python train.py --n_layer=13 --d_model=320 --n_experts=32 --experts_per_token=2 --d_expert=176 --d_shared_expert=320 --activation="squared_relu" --moe_layers=[0, 2, 4, 6, 8, 10, 12] --router_score="softmax" --normalize_top_k=true --routed_scale=1.0 --balance_loss=0.0137 --balance_bias=false --shared_expert_gate=true --init_std_router=0.00603 --lr_router=0.00165 --n_head=5 --n_kv_head=5 --head_dim=64 --vocab_size=16384 --norm="layernorm" --norm_place="pre" --norm_eps=1e-05 --positions="rope" --rope_base=500000.0 --rope_fraction=0.5 --qk_norm=false --attn_scale=0.125 --tie_embeddings=false --parallel_block=false --init="normal" --init_std_qkv=0.0227 --init_std_o=0.0 --init_std_up=0.0227 --init_std_down=0.0 --optimizer="muon" --lr=0.0065 --beta1=0.95 --weight_decay=0.048 --lr_head=0.0069 --grad_clip=1.0 --warmup_steps=200 --schedule="wsd" --decay_fraction=0.709 --decay_shape="pow" --final_lr_fraction=0.1 --batch_tokens=65536 --seq_len=1024 --doc_mask=false --train_tokens=258100000 --steps=3939 --dataset="wikipedia_en"
Below are experts of layer 6 (counted from 0) of a mixture-of-experts language model. Rows are named up (a neuron's input weights, with its number) and show model dimensions 160-239. Each number is 128 + 24 x the weight over its row's rms, rounded and kept within 0 to 255.
Before each expert's rows: a language model's description of what the expert responds to. This comes from a sample of Wikipedia text that the model never trained on.

# expert 3
It responds to: Function words after verbs or subjects that lead into a verb phrase, mostly to, plus would, can, will, not, into, through.
up0 [174 142 137 121 105  76 118 158 159 130 143 121 126 196 168 132 105 124 132 149 133 131 119 155 127 107 167  77 138 168 117 126 111 109 138 141 109 132 174 132 142 131 105 107 103 112 134 136 111 179 103 112 145 124 132  97 125 122 111 108 109 144 165 125 167 150  99 146 104 122 128 150  83 131 121 141 117 126 105 160]
up1 [152  95  51 144 160 125 167  80 160 144 103 127 128  99 130 133 132 160 128 119 130 133 117 128 109 139 139 133 141 172 125 103 154 138 134 151 145 125 120 142 143 133 139 128 115 159 119 121 150  94 123 120 149 145  49  78 118 121 161 170  54 123 153 140 120 132  88 142 101 160 117 135 101  99 141 101  99 151 142 127]
up2 [139 123 132 105 133 126 147 114 142  99 126 141 142 147 134 166  89 116 147 133  93 109 117  86 142 110 158  82  78  91 131 129 158 163 125 103 121 132 103 154 111 161 155 128 147 136 129 129 121 150 150 127 152 144  92  76 114 117 135 106 130 127 145 113 116 131 136 129 112 126 120 103 127 106 173 130 127 114 114 163]
up3 [146 100 163  90 164  88 182 112 131  88 129  82 132 112 148 164 114 145 120 152 161  94 143 142 139 127  99  98  84 138 117 180 113 126 144 149 148  62 141 138 134  82 138 143  81 124 127 114 121 145 125 165 112 164 129 119 170 132 132 169 136 131 115 118 119 153 127 119 124 125 123 141 144 141 140 121 119 124 137 186]
up4 [148 112 119 117 172 186 113  87 139 127 179 155 145 123 161 145 135 135 140 119 157 176  92 166 112 106  98 113 122  92 154  91 119 132 110 127 121 143 163 136  91  71 107 116 122 186 116 156 119 112 120 101 119 165 137 119 137 142 153 109 150 164 144 149  95 125 137 111 137 111 128 131 127 127 119 113 155 120 114 146]
up5 [ 71 122 157 157 133 138  79 134 115 133  89 147 119 124 126 115  85 158  99 107 145 162 115 126 119 159 115 103 161 121 114 115 126 119 171 179  86 153 132 102 135 116 121 110 122  99 122 126 152 114 146 143 129 146 147 189 124  91  95 176 143 142 108 123 115 122 121 126  80 152 173 154  86 167 141 113 135 109  61 145]
up6 [147 144 126  92 116 130 178 118 121 123 124 152 117 116 125 133 158 125 119 135 108 123 156 122  89 138 103 107 129 151 142 164 126 131 112 133 128 117 173 157 129 173  93 143 151 146 154  92 107 109 138 111 126 155  98 158 142  67  91 100 147 125 143 145 113 122 171 115 138 118 130 135 112 114 120 118 161  79  92 131]
up7 [ 88 104 186 117 115 191 136 128 130 136 164 147 125 110 132 166 131 123 107 152 137 135  92 175 124 121 106 132 142  86  98 131 127 139 138 139 152 126 111 158 120 140 155 126  75 113 123 121 132 140 137  84 129 145 123  98 137 119 125 139 125 114  76 171 138 107 122 105 118 163 146 107 173 101 123 107 180 119  96 130]
up8 [151 158 105  79 120  92 162 104 137 134 146 112 115 104 117 134 165 129 137 143 134 106 130 119 147 136 144 109 116 148 150  95 165 154 142 108 124 144 113 141 140  81 128 109 124 168 107 121 122 144 108 116 152 151  99 103 132 130 158 133 105 175 132 140 152 108 123 135 112 123  95 166 115 124 130 108 150 109 159 101]
up9 [ 93 136  60 121 110 154 163 171 103 120 142 145 102 110 144 131 137 135 139 140  87 101 123 116 130  60 136 124 144 153 122 146 138 148 127 155 137 121 117 107 155 136 143  96 175 130 121 123 133 112 162 127 136 151 147 144 164 130 142 143 163 120 124 151 134 103 157 126  96 112 120 140 129 111 140 111 128 123 116 126]
up10 [152 129 157 122 142 120 117 142 122 127 119 139 163 126 120 134 153 156 136 143 106 121 130 134 168 137 145 147 126  90 120 116 138 147 134 116 138 142 133 100 124 137  69 108 111 110 125 135 159 127 113 161 124 130  94  98 144 127 106  73 116 127 124 121 133 133 148 107 135  97  70 129 128 125 122 143 179  90 152  76]
up11 [ 95 116 112 148 112 135 125 113 109 119 117 155 111 141 151 172 150 168 167 144 116 138  96 111  93 153 114 128 112 170  85 149  94 132 116 131 120 132 114 136 199 140 108 143  95 137 104  72 133 127 153 152 128 122 110  75 162 145 146 129 112 129 108 101 149 103 144 126 120 158 162 119 134 100 137  94 142 107 156 118]
up12 [115 125 190 130  84 154  83 125 135 138 124 122  73 165 159 158 123 163 121 169 102 113 174 140 105 152  97 129 134 136 142 190 111 131 135 164 116 131  78 126 145 124 156 131 136  91 125 148  99 108 103 151 112 131 154  78 129 134  74 129 155 115 149 135 143 133 121 149 146 131 120 153 140 147 155 125 107 129 149 174]
up13 [166 138 143 115 117 127  97 131 149 154 148 146 139  59 131 136 126 141 159 130  79 136 144 167 115 117 118 150 111  52 141 121 102 135  84 136  95 101 124 133 108 116 157 109 114 135 127 115 127 125 136 131 144 159  63 150  96 136 113 153 133 136 130 108 152 136 122 112 138 163 136 143 147 111 139 127 118 113 115 139]
up14 [101  90 140  92 109 186 159 132 105 123 103  88 110 154 121 113 155 136 138 136 134 108 167 168 114  88 110 115 158 135 109 104 114 133 168 116 131 148 111 102 116 126 147 134 156  97 149 126 116 164 122  88 169 131 105 113 136 144 113 131 160 112 145 122 140 140 123 180 105  91 116 133 103 128  69 122 118 116 115 112]
up15 [134 149 110  85 106 110 115 127 175 144 145  79 133 121 124 160 117 180 159  94  74 158  90 129 150 132 135  67 113 118 118 179 143 141 110  96 120 106 152 141 103 131 107  95 140 105 117  92 156 154  88 177 151 126 109  94 187  65 124 144 108 123 139  88 139 101 132 110 152 124 155 143  96 111 135 117  92  90 140 132]
up16 [158 166 102 141 112 141 140 124 123 129 111 115 157 172 156 113 132 117  81 149 114 110 108 137 125 143 150 108 180 120  96 121 118 145  96 127 139 148 109 154 154 106 142 139 145 139 133  92 132 106 104 160 120 148 131 126 166  71 119 161 118 141 160 156 146 112 120 167 153 183 142 121 132 135  97 117 122 118 126 102]
up17 [135 128 156  88 131 113 146  80  88 148 128 133 151 158 149 157 141 111 124 132 133  97 144 137 111 171 128  90 120 154 148 178 109 160 100 131 141 134 167 102 130  90 138 108 119 149 122 117 183 143  88  71 137 154 133 173 167  72 117 114 132 104  80 108 133 108 138 115 147 151  99 133 102 106 117 107 133 134  96 167]
up18 [113 113 105 134 106 113 125 109 158 151 133 119  91 116 174 129 150 139 120  80 105 150 157 157 137 108 130 140 108 117 100 109 148 135 127 117 124 143  70 120 140 147 199 120 135  91 122 125 101 159 153 141 124 139 130 118 129 146 160 122  82 121 119 171 149 155 113  93 134 145 136 140 140 149  93 120  85  54 115 101]
up19 [113 155 137  91 112 122 123 137  67  88 139 112 112 113 153 154 118 132 136 120 152 145  97 155 123 157 108 118 107 125 110 131 138  75 164 198 148 140 164 115 176 110 179 142 104 124 107 135 118  99 133 116 135 159 142 145 128 129 130 148 130 132 111 143 157 148 130 130 116 150  71 144 124 145 159 124 135 158 149 166]
up20 [135 161  87 133 128 143 124 113 126 110  95 162 136 132 151 111 103  90 131 119 118 104 144 112 119 101 144 112 152 133 125 100 135 119 152 135 130 164 160 143  97 109 139 168 157  75 127 106 104 150 143 115  90 104 122 122 160 144 125  98 109 144 109 122 112 170 118 168 121 153 164 164 121 141 106 105 167 141 154 154]
up21 [121 103 116 106 127 128 121 181 164 131 155 123 129 112 105 145 174  95 145  95 109 140 151  94 142  95 120 117 117 136 115 132  91 126 130 168 166 151  79  74 107 171 107  95 138 137 140  76  87  94  97 175 158 135 111 140 117  83 142 161 110 148 110 181 133 112 136  98 148 120 128 147 123 132 109 144 127 103 174 181]
up22 [129 146 197 120 153 107 154 100 108 121 165  87 134 162 167 129 115 131  87 135 151 131 130 144 109 101 105 159 142 124 112 155 118 189 139 176 100 172 129 126 152 105 114 102  87 115 143 128  69  71 177 111 147 118 105  93 140 150 137 120 133 157 141 143 171 131 132 135 101 149 132 196 143 163 105  93 157 128 116 147]
up23 [123 147 230 141 131 117  97 169  97 134 130 148 137 146  99 142 140 126 116  79 120 100 117 120 155 119  95 148 126 143 118 117 131 104 143 153 140 108  89 131 167 127 119 131 136 117 131 139 105 111  83 133 101 137 155 148 105 157  94 175 135 152 106 143 134 139 137 135  74 115 119 139 166 122 168 184 141 135 120 118]
up24 [138 157 133 141 155 108 149 141 155 123 162 127  94 109 132  94 150 107 139  95 130 160 100 116 141 117 141 128 175 137 158  79 158 114 146 146 141 148 105 115 151 155 117 130 132 113 127 153 130 163 129 123 137 133  89 117 166 110 127  99 122 167 116 147 141 108 147 125 131 107  96 123 128 123 118  72 136 153 121 139]
up25 [123 127 131 143 107 116 172  93  97 110  96 155 181 115 136 175 149  96 103 142 138 151 149 102  75 134 118 106 108 128  96 127 141 152 120 158 104 149 115 151 155  79 132 159  95 128 110  94 143 125 137 103 127  88 138 119 103 120 108 142 110 131 136 126 208  98 102 169 139 153 168 149 125 100  95  94 143 163 151 140]
up26 [152 113 129 165 130 128 103 114 120 105 124 143 136 106 150 185  87 123 147 127 140  93 147 131 123  94 110 106 100 139 117 122 152 122 119 155 144 118 145 137 101  90 127 121 119 180 152 147 126 170 115 134  54 134 123 127 140 134 126 164 102 136 150  97 154  67 129 121 133 117 127 100  81 140 168 150 136 134 118 139]
up27 [139 174 102 169 158 129 146 121 111 126  99 130 152 122 131 121 166 130 125  95 123  97 126 195 125 102 126  96 144 166 143 122 145 165 134 117 141 129 135 123 136 141 108 153 104 137 135 137  86 105 112 149 127 132 162 140 187 106 136  93 150 153  97 138 140 129 122 112 124  98 110 113 121  84 139 171 139 122 148 165]
up28 [135 108 179 119 109 104 136 142 150 128 141 109 130 140 148 111 168  81 116 139 162 157 138 112 111  86 139 117 144 112 114 169 158 127 122 123 161 129  92 148 119 141 137 137 142  82 117 146  81 152 134 111 155  87 140 108 127 161 166 127 123 124 103 132 160 179 142 118 182 109 160  88 134 160 120 122 124 136 151 119]
up29 [163 141 118 118 118 121 106 100  87 125 128 155 135 120 125 119  99 120 143 158 119 138 136 111 124 151 128  82 108 160 129 177 144 136 132 133 123 104 165 172 177  93 113 101  95 130 130 128 120 120 147 106  76 114 127 132 139  89 162 145 161 158 138 136 126 133 136 136 195 161 133 113 126 106 128 120 108  84 120 142]
up30 [119 122 128  85 178 163 156 124 137 109 126 114  95 135 147 141 102 103 127 133 150 114 149  85 120  66 143 153 149 122 130 134 109 157 134 138 158 137 117 136  85  69 150 131 129 115 156 135 131 163 144 138 123 137 137  98 173  90 111 159 151 146 161  74 124 126 179 135 180  99 127 112 110 133 105 113 103 136 143  77]
up31 [152 146 156 102 135 127 131 132 167 128  96 141 126 131 155 152 118 164 119  91 147 123  85 153 140 149 105 119 112 120  88 153 126 101 143 139 164 111 136 160 128 131 125  86 122 134 127 121 130 108 100  89 129 173  66 128 135 114 123 135  90 126 150 154 131 121 122 108 107  83 106 152 145 136 106 141 152 149 112 153]
up32 [ 87 180 103  74 156 154 148  98 116 165 117 135 104 137 155 123 138 142 142 122 144  94 150 155 139 162 141 109 121 110 123 106 104 136  95 134 168 146 112 155 140 171 103 134 131 159 129 124 151 122 161 116 152 127 131 136 144 151  77 148 126 119 121 145 113 211 128 168 127 132 159  97 124 107 145 104 150 107 106 107]
up33 [ 97  97 123 122 116  94 176 148 126 130 113 138 173 138 149 157 126 145  97 121 111 102 113 110 144 105 183 164  64 144 125 136 106 149 125 184 106 128 111  92 168 141  92 170 156 135 126 145 126 106 151 150 127 119 129 133 153 111 191 132 112 137 133 140 102 137 122  91 117 140 151 110 129  99 120 144 150 115 122  87]
up34 [128  87 112  93 150 135 169  82  90 143 161 136 142 158  90 115 193 123 108 123 110 125 118  87 120 147 157 137 126 141 134 154 143 124 121 165 122 126 126 126 167  94 119 122 149 108 144 143 116 137 144 136 122 149  98 103 118 108 119 129 106 173 140 174  73 155 119 105 108 157 141 194 140 125 154  96 142 138  86 105]
up35 [161 117 151 156 143  98 104 165 143 102 111 108 115 143 123 141 114 116 155 116 100 142 102  97 141 137 122 123 138 122 132  65 130 130 148 128 151  86 149  74 107 148 104 117 131  92 139 168 112 161  95 115 108 134 195 146 139 166 145 133  95 134 122 113 162 109 139 148 159 108 139 119  93 155 151  98  72 118 146 128]
up36 [ 90 144 116 128 146 107 110 142 133 118 127 146 153 112 140 138  97 131 105 160 123  91 138 141 139  87 115 146 170 141 120 167 147 157 109 120 148 126 125 140 150 135  99 145  92 124 125 137 138 171 104 131 112 220  90 122 108 165 101 197 148  80 142 122 110 120 149 156 120 171 161 141 160 101 136 128 135 125 142  93]
up37 [164 111  88 130 125 128 119 105 145 129 122 161 119 105 146 140 138 140 156 142  85 108  93 132 120 100  55 125  95 139 130 116  88 143 108 111 149 106  95 132 120 144 148  90 141 118 124 136 144 102 108 117 105 146  84 133 167 151 134 158 105 130 125 140 154  92 134 109 165 148 151 160 118 129 103  90 160 104 128 165]
up38 [135  95 118 145  79  98 126 125 135 105 135 129 134 172  98 121 112 111 163 115  80 124 141 141 128 183 160 134 122 101 141 119 114 114 131 129  75 109 176 106 142 120 108 121  89 110 149 108 112 132 121 103 135 128  84 190  91  75 115  96  95 143 149 106 165 131 147 132 155 116 161 166 113 141 129 124 100 177  96 127]
up39 [171 109 146 121 117 131 141 144 154 129  96 117 146 125 109 148  92  96 128 128 105 128 115 129 150 121 102 133 142 144 162  87 107 130 149 148 137 142 106 137 125  78 170 122 137 107 101 154 130 116 161 152 123 146 118 120 137 157 129  86 173  92 123 132 144 141 100 122 122 134 149 140 161 120 120 100 151 107  97 150]
up40 [123 108 128 122 108 141 167 151 111 122 122  98 131 102 109 132 126 139 104 145 133 166 153 137 112 160 127 139 107 120 151 160 129 121 148 161 116 151 125  81 154 135 111 133  85 113 134 151 110  97  91 127 182 116 109 140 154  93  91  82 140 173 137 155 142 121 162 114 122 127  79 170 142 125 135 116 156 149 120 127]
up41 [118 144 151 160 123 133  99  99 110 111  95 145 157 148 129 128 159 143 156 114 125  68 104 131 150 110 150 143 136 162 144 109 125 141 140 156 179  93 142 119 118 121 120 100 105  91 120 121 133 150 133 141 151 137 123 108  93 168 141 116 102 167 125 119 138  71 128 132 122 155  74 117 150 122 121 173 147 121 118 169]
up42 [116 167 117  88 145 142  92 158  88 111 106 149 145 148 140 163 125 126 146 105 145 134 102 162 165  93 174 116 164 153 104 137 121 121 142 128 165 128  91 123 149 148 130  84 109  49 124 101 154  91 121 109 115  98 127  79 125 115 126 132 146 123 149 144 168 155 106 131 107 135 168 101 126 107 145 119 135 130  78 124]
up43 [110 102 140 171 151 124 131 159 145 185 115 142 124 150 126 137  98 131 113 145 135 135 142 100  85  99 109 136 156 133 138 104 105 148 133 124 143 140 125 138 127 105 126  80 115  78 135 144 119 139 153 136 127 171 123 113 132 163 148  91  84 130  95 148 180 124 124 102 152 146 158 121 123 125 107 138 116 135 106 124]
up44 [138 106 107 107 113 108 129  96 138 106 130  95 164 141 124 122 124 127 158 147 150 147 106 121 115 148 162 166 134 133 125 107 133 129 102 119  87 109 116 107 132 182 148 112 153 175 148 127 152 139 149 155 152 109  95  84 163 114 145 131 150 141 114  92  85 153 156 132 141 176 146 104 142  78 154 133 139 146 152 113]
up45 [114 144 134 121 131 128 124 127 141 142 115 112 123  83  70 127 160 137 125 120 146 159 148 168 169 128 138 153  98 166 148 108  87 139 104  98 132  80 146 137 114 164 139 149  78 171 129 129 127 113 135 134 123 148 108 164  87 131 113 127 121 100 137 118 118 130 171 108 137 163 124 119 138 148 158 140 124  92 127 131]
up46 [118 121 123 122 125 137 147  91  95 109 135 122 122 101 158 129 178 117 128 122 122 110 136 166 119 136 180  96  99 169 149 123 127 164  98 110 160 104 147 131 144 141 151 149 117 108 151 160 157 140 124 142 137  70 107 117 144 124 136 147 148 121  87 138  73 168 133 155 148 149 127  98 126 119 136 125 116 127 152  96]
up47 [141 137 114 121 141 137 113 137 139 125 130 145 108 143 129 186 114 134 131 123 140 104  97 136 115 106 115 104 153 114 104 114 180 147  95 167 142 137 112 138 103 123  84 151 131 131 109  92 146 145 125 126 161 120  95 120 129 146 103 172 109 197 102  99  82 117 127  82 120 169 139 111 128 121 124 143 119  96  93 151]
up48 [129 126  81 114 106  84 141  94 151 128 137 109 146 142 110 126 148 118 155 133  90  99 102 125 113 148 127 148 121 130 138  97 129 124 149 114 115 129 166 137 128 162 133 124 111 133 142 115 142 133 172 101 133  89 116 145 133 141 130 149 121 139 155 157 181 167  97 152 115 129 176 178 126 134 100 119 146 118 137 116]
up49 [179 112 119  88 125  76 122 167 141 154 136  93 132 136 123 126 138 105 113 102 114 159 138 131 126 138 171 187 120 132 104 155 124 129 132 187 106 109  97  60 144 120 105 115 142  95 148 106 114 154 141 138 166 121 117 112 140 134 138 189 131 148 114 119 197 118 109 130 146 108 114 119 138 147 139 139  90 125 151 123]
up50 [140 109  68 113 139 112 160 106 116 160 144 114 109 142 100 122 103  91 139  74 119  89  95 116 138 127 147 142 133 134 140 177 104 147 136 162 119 135 131  79 128 145 124  92 116 111 117 146 126 131 149 106 134  55 141 138 147 147 130 119 133 152  95 193 123 122  91 102 116 123 159 122 130 134  99 134 120 133 124 143]
up51 [136 138 145 139 107 124 142 124 141 155 110 107 159 118 137 132 170 126  89 116 140 121 113 130 136 158 142 151  97 171 139 116 129 140  96 144 136 136  96 139 158 139 152 149  97 141 140 122 143  87 155 151 196 105  77 131 153 101 115 101 213 141  82 130 168 126  84 138 155 169  89 156  78 143 121 140 109 119 124 163]
up52 [ 83 116 130 128 148 159 148  90 136 129 142 121 150 114 104 134  96 119 119  94 105 120 137 127 138 102 139 102 143 128 111 133  98 147 124 106 168 125 130 140  85 117  94  88  76 152 130 147  97 158 144 166 117 124 111 139 140 168 113 113 128 132 145 137 106  93 115 124 126 121  86 147  74 113  88 102 112 131  83 140]
up53 [ 98  97 157 136 151 127 107  72  76 136 137  85 103 158 143 135 112 115 148 137 125 121  90 141 150 143 143  77 152 131 147 122 153 122 127 153 165 124 123 138 135 154 159 100 124 128 125 152 137 166 160 175 131 132 117  98 126 112 153 141 128 119 159 166  94 121 148 151 128 140 122 103 131 155 133  92 119 147 121 101]
up54 [108 149 117 129 110 183 113  82 121 111 146 166 131 157 116 145 144 116 126  77 105 143 122 130 135  84 137 106 105 157 122 149 150 188 106  73 133 133 116 121 166 120 131 100 102 135 112 140 188 122 153 134 134 114 158 139 139  90 172 120 130 124 107 132 155 189 135 124 148 124  88 144 127 159 135 111 132 129 115 121]
up55 [150 113 126 134 117 130 145  95 145 179 123 129 123 158 139 151 178  65 131 140 133 135 149 106 124 125 150 142 119 148 123  95 129 146 126 110 153 115  85 132 159 144  99 142 136 146 126 139 149 141 147 144 118 100 174  68 147  79 142  70 142 145 135 125 116 115  73 155  94 161 121 114 168 115 121 108 137 115  81 161]
up56 [120 136 109 130 130 108 128 117 106 137 144 135 150 190 131 102 156 125 149 125 101 128 160 127  51 102 114 132 157 133 133 136 160 163 117 135 137 164 106 123 102 140  85 124 140 124 143 130 153 126 108 120 108 159 104  82 119  89  60 147 136 154 127 178  90 154 121 105  97 128 144 110 161 112 135  96 131  89 123 114]
up57 [105 118 164  66 133 147 160 117 139 113  63 162  90 150 112 127  93 142 164 161 131 162  85 157 134 125 103 136 130  91  84  91 151 155 101 108 125  89 115 102 165 128  99  94 109 166 153 175 127 132 140 185 198 122 129 135 109  76 136 113  76 150 158 108 160 133 104 107 136 151 117 123 129 121 120 136 111 141 138 164]
up58 [149 111 142 125 163  83 133 120 134 141 121 130  80 170 152 185 100  91 124 139 154 134 171 123 107 153 140  99 159  95 129 113  97 136 139 117 126 147 119 149 104 177 112 145  86 128 137 102 123 179 134 137 133 131 110 141 133  98 141 134 119 139 111  94 132 165 132 105 111 108 149 159  94 134 134 116 148 158 105 136]
up59 [154 114 116 121 120  90 157 117 138 107 142 127 153 153  80 117 121 118 103 128 122 171 100 101 118 109 112 108 109 128  89 175 119 130 129 121 145 127  86 131 106 200 107 128 104  71 108 147 131 168 114 143 155 174 100  91 155  87 171 132  74 133 103 110 126 130 140 104 138 140 166 118 106 119 110 139 125 110 141 126]
up60 [146 123 142 125 150 136 159 126 107 117 142  93 141 184 118 131 130 144 138 114 120 116 116 150 121 130 123  80 124 151 142 160 108 114 135 142 158 120 123 140 132 169 135 144 115  73 134 155 107 121 103 154 125 163 126 122 124  99 139 148 100 139 106 108 130 144 157 123 100 145 134 121 114 132 171 105 107 145 166 114]
up61 [118 123 152 119 129  98 144 105  82 122 107 119 141 122 167 121 148 125 154  88 136 134 135 122 147 150 147 154  96 116 136 101 114 182 170 106 127  90 162 178 127 130 132 121 134 131 122 124 134 111 150 150 150  76 169 136 137 117 150 158 183 112 137 141 142 102 102 143 113 124 145 142 108 144 107 110  55 119 118 125]
up62 [ 87 115 119 132 145 165 113 107 176 124 113  96 112 155 107 125 165 128 134  97 113 124 120  86 189 128 143 130  88 106 113 127 128 111 124 104 146 136 109 146 113  69 155 100 135 128 115 131 133 170 140 150 135  99 119 144 150  66 144 139 114 124 114 131 141 159 148  97 139 143 130 103 156 137 114 104 142 137 120 128]
up63 [105 133 150 133 136 103 121 145 139 131 131 111 166 139 142 123 156 166 129 137 138 128 157 142 100  77 110 155 144 139 125 161 135 132 190 114 130 136 140 120  94 119 156 112 163 156 137 144 185 151 113 127 115 112 105 128 147 109 149 150  98 121 111 125  84 116 124 130 130 111 154  95 118 125 166 116 176 117 142 165]
up64 [127 169  88 101 123 136 158  99 137 150 130 172 144 150 141 151 134 149 140  83 129 135 171  92 145 139 126 135 136 189 118 105 141 173 116 102 124 156 100 131 117 116 126 119 118 138 156 121 123  92 146 153 102 132  98  94 180  70 138 207 103 165  88 114 112 114  86 139 121 123 128 125 101 113 101 121  91 139 122 137]
up65 [132 129 189 145 122 140 103 128 134 125 104 134 106 134  86 129 126 139 101 104 138 163 138 178 144 109 178 121 160  84  99  88  79 147 142 139 129 118 135 144 143 119 122 137 136  88 114 133 107 109 155 172 101  78 143 139  75 135 115 118  92  88 129 127 136 107 115 144 143 155 178 117  95 116 183 119 111 103 135 119]
up66 [115 107 113 200 123 124 145 123 131 103 168 132 111 170 153 121 174 150 133 182 149  97 137 113 125 104  80 167 161 144 128 120  94  98 105 135 112 168 120 135  96 147 143 128 119 130 138  99 139 138 138 132 118 148 114 117 142  81 105 127 140 117 133 151 138 114 124 155 172 136 106 118 109 113 129  85 170  91 163 141]
up67 [151 114 134 168 117 137 114 159 168 160 137 113 151 136 113 133 140 101 147 116 134  68 136 132 119 127 139 137 143 116 104 131 135 169  89 130 139 129 103 152 111 135 108 124 119 129 140 124 142 132 145 125 132 164 142 129 109 162  82 153 139 133 144 159 139 129 110 109 132 161  86 139 142 137 123 106 152 168  98  77]
up68 [118 194 138 108 143  98 104 138 135 120 131 127 129  63 104 114 104 103 140 125 134 106 105 106 126 123  83 110 105 112 155 127  89 181  88 149 155 158 151 144 136 147 138 122 154 163 114 165 134 119 114  99  91 162  84 146 125 126 133 101 103 122 172 125  86 139 137 141 135 152 116 137 208 111 108 147 122 143 149 131]
up69 [160 178 118 143 146 123 149 134 128 118 140 150 128  58 129 126 102 111 126 160 119  91 129 128 126 132 156 103 117 154 120 130 128 147 105 122 152 128  83 169 145 150 184 127  69 135 143 118 183 138 142 133 169 148  87 116 126 199 123  56 121 107 132 148 132 165 162 160  89 134 134 147 106 120  90 122 122 158 152 117]
up70 [131 101 115 163 125 194 107 131 135 101  84 141 102 154  97 103 164 112 141 124  93 125 127 135  97 157 125 128 134 105 136  57 145 124 128 100 145 155 121 147  88 146 139 142 134 132 137 153 137 117 178 162 105 120  68 121 163 141 130 144 125 139 123 110 136  90 110 114 152 159 156  91 113 128  74 130 131 115 123 103]
up71 [132 111 167 133 132 103 104 117 112 129 150 144 104 130 153 155 129 104 117 124  87 123 141  92 190 125 137 111  94  96 155 135 180 132 127 164 144 128 153 107 143  88 150 125  99  89 133 151 126 104 155 159 141 141 114 117 119 174 129 128 138 139 117 178 103  84 104 110 130  88 142 164 105 128 155 121  76 132 130 118]
up72 [ 83 126 151 109 114 116 156 166 115 120  99 126 145 162 136 117 128 125 119 140 127 144 157 115 146 154 118 129 151 181 120 120 110 137 135 178 123 129 133 137 160 149 128  96 150 155 113 164 130  65 164  96 116  92  82 134 102 140 115 160 138  89 108 128 129 160 146  87 119 124 108 154 135  91  94 153 193 179 139 117]
up73 [124 116 118  79 164 110 141 135 143 108 157 131 131  93 125 174 142 140 131 146 111 107 102 139 155 100 166  99  99 149 156 133 136 178 141 130 143 166 109 103 129 118 128 144 115 100 117  88 126 121 133 129 161 164 110 132 130 127  92 113 157 131 139 141 144 141 101  98 101  95 138  67 125 155  85 117  97 118 170 112]
up74 [123 121 127 116  97 136 130 150 137 144 122 107 123 135 146  93 131 101 139 134 127 134 124 159 109 144 115 113  95 136 142 112 134 147 112 112 140 116 116 124 123 212 135 119 133 138 137 165 128 109 113 177 138 147 139 148 170 173 140 110 125 119 100 174 150  82 155 129 132  97  92 109 177 137 153 134 133 111 131 112]
up75 [127 134 171 133 119 155 144 105 141  86 130  93 119 109 151 117 153 114 133 110 136 142 137 144 125 115 136 108 134 122 109  98 124 112 154  95 114 158  80  91 112 132 167 121 139  89 134 118  90 123 135 151 160 151 171  99 154 143 127 107  89 120 165 100 135 191 125 115 166 137  82 116 119 129 129 127 145 130 104 105]
up76 [107 149 117 127 148 131  99 130 167  94 135 124 139 159 177  98 146 110 108 136 118  94 182 119 168 128 115 146 136 154 134 124 107  91  86 150 152  88 118 110 134 164 167 154  99 162 140 109 119 104 153 120 148 109  99 136 113 135 155 138 137 133 143 120  70 111 162  95 103 124 163  93 120 155 151 137 167 140 118  93]
up77 [122 133 101 149 121 126 111 102  64 115 143 133 114 109 145 139 157 176 160 143 117 157 155 135 104 122 154  94 140 165 127  99 143 135  94 114 146 127 142 166 125 143 122 112 150 122 134 160  93 116 111  86 179  95  94 148 169 141 131 137 163 139 140  96 108  92  92 161 115 115 124 148 130 112 111 129 138 153 103 129]
up78 [103 135 137 101 122 112 126 131 141  47 150 111 121 105 145 114 155 133 154 123 117 107 109 144 117 141  99  88 119 164 112 153 139 117  90 134 152 116 132 145 137 131  91 145 165  85 129 157 136  74 154 125 175 125 119 120 156 153 120 143  83 138  99 125 112 106 165 127 161 141  81 140 101 113 129 130 124 124 105 139]
up79 [145 148 164  97 120 112 109 147 142 144 165  64 136 126  76 121 112 119  94 127 132 132  93  93  89 144 121 125 165  99 148  75 128 114  79 145 155 112 116 127 157 149 150 113 165 135 133 118 132 102 142 138 120 154 130 103 110 104 122 106 161 172 127 141 163 147 168 144 160 152 153  71 138 151 151 140 147 135 153 122]
up80 [122 142 172 132 153 125 163 113 143 104 148 151 109 151 153 143 152 139 139 145 133  92 158 179  66 181 114 110 118 151 142 100 137 155 144 199 107 142 124  96 137  90 117 153 127 103 123 171 125  75 130 111 105 121 151 132 142 107 111  93 124 109 136 128 113 127 151  88 116 144  88 179 156  80 111 138 126 110 130  74]
up81 [120 113  99 107 137 155 129  94 144  98  68 113 150 130  89 138 121 136  75 117 146 113 105 169 132 120 101 121 115 149 203 137 123 154 155  91 107 142 124 153 133 117 126 156 100 107 143 144 155 138 151 141 122 141  99 117 116 144 135 104 136 118 136 147 100 111  88 153 147 144 161 158 204 122 135 131 141 119 153 158]
up82 [113 138 136 155 113  85 112 110 126 118 123 140 142 152 100 119 172 136 124 129 128 147 160  91 109 128  95  77 102 136 137 151 142 137 110 123 123 123 163 145 110 164 111 131  65 169 118 120 128 131  92 117 176 121 115 102 149 150 124 155  90 161 133 141 129 108  99 139 104 113 102 127 141 133 164 160 108 115 114 172]
up83 [ 99 118 134 150 132 126 145 146 100  99 141 115 164 113 114 124 141 114 115 144 150 163 109 136 147 101 122  94 118 135  86 128 109 161 160 124 124 107 174  84 118 109  94 113 138 131 154 155 121 165 154 134 124 148 101 155 147 125 104 158 150  85  80  91 101 141 120  62 107 134  91 141 131 119 134 131 139 131 158 153]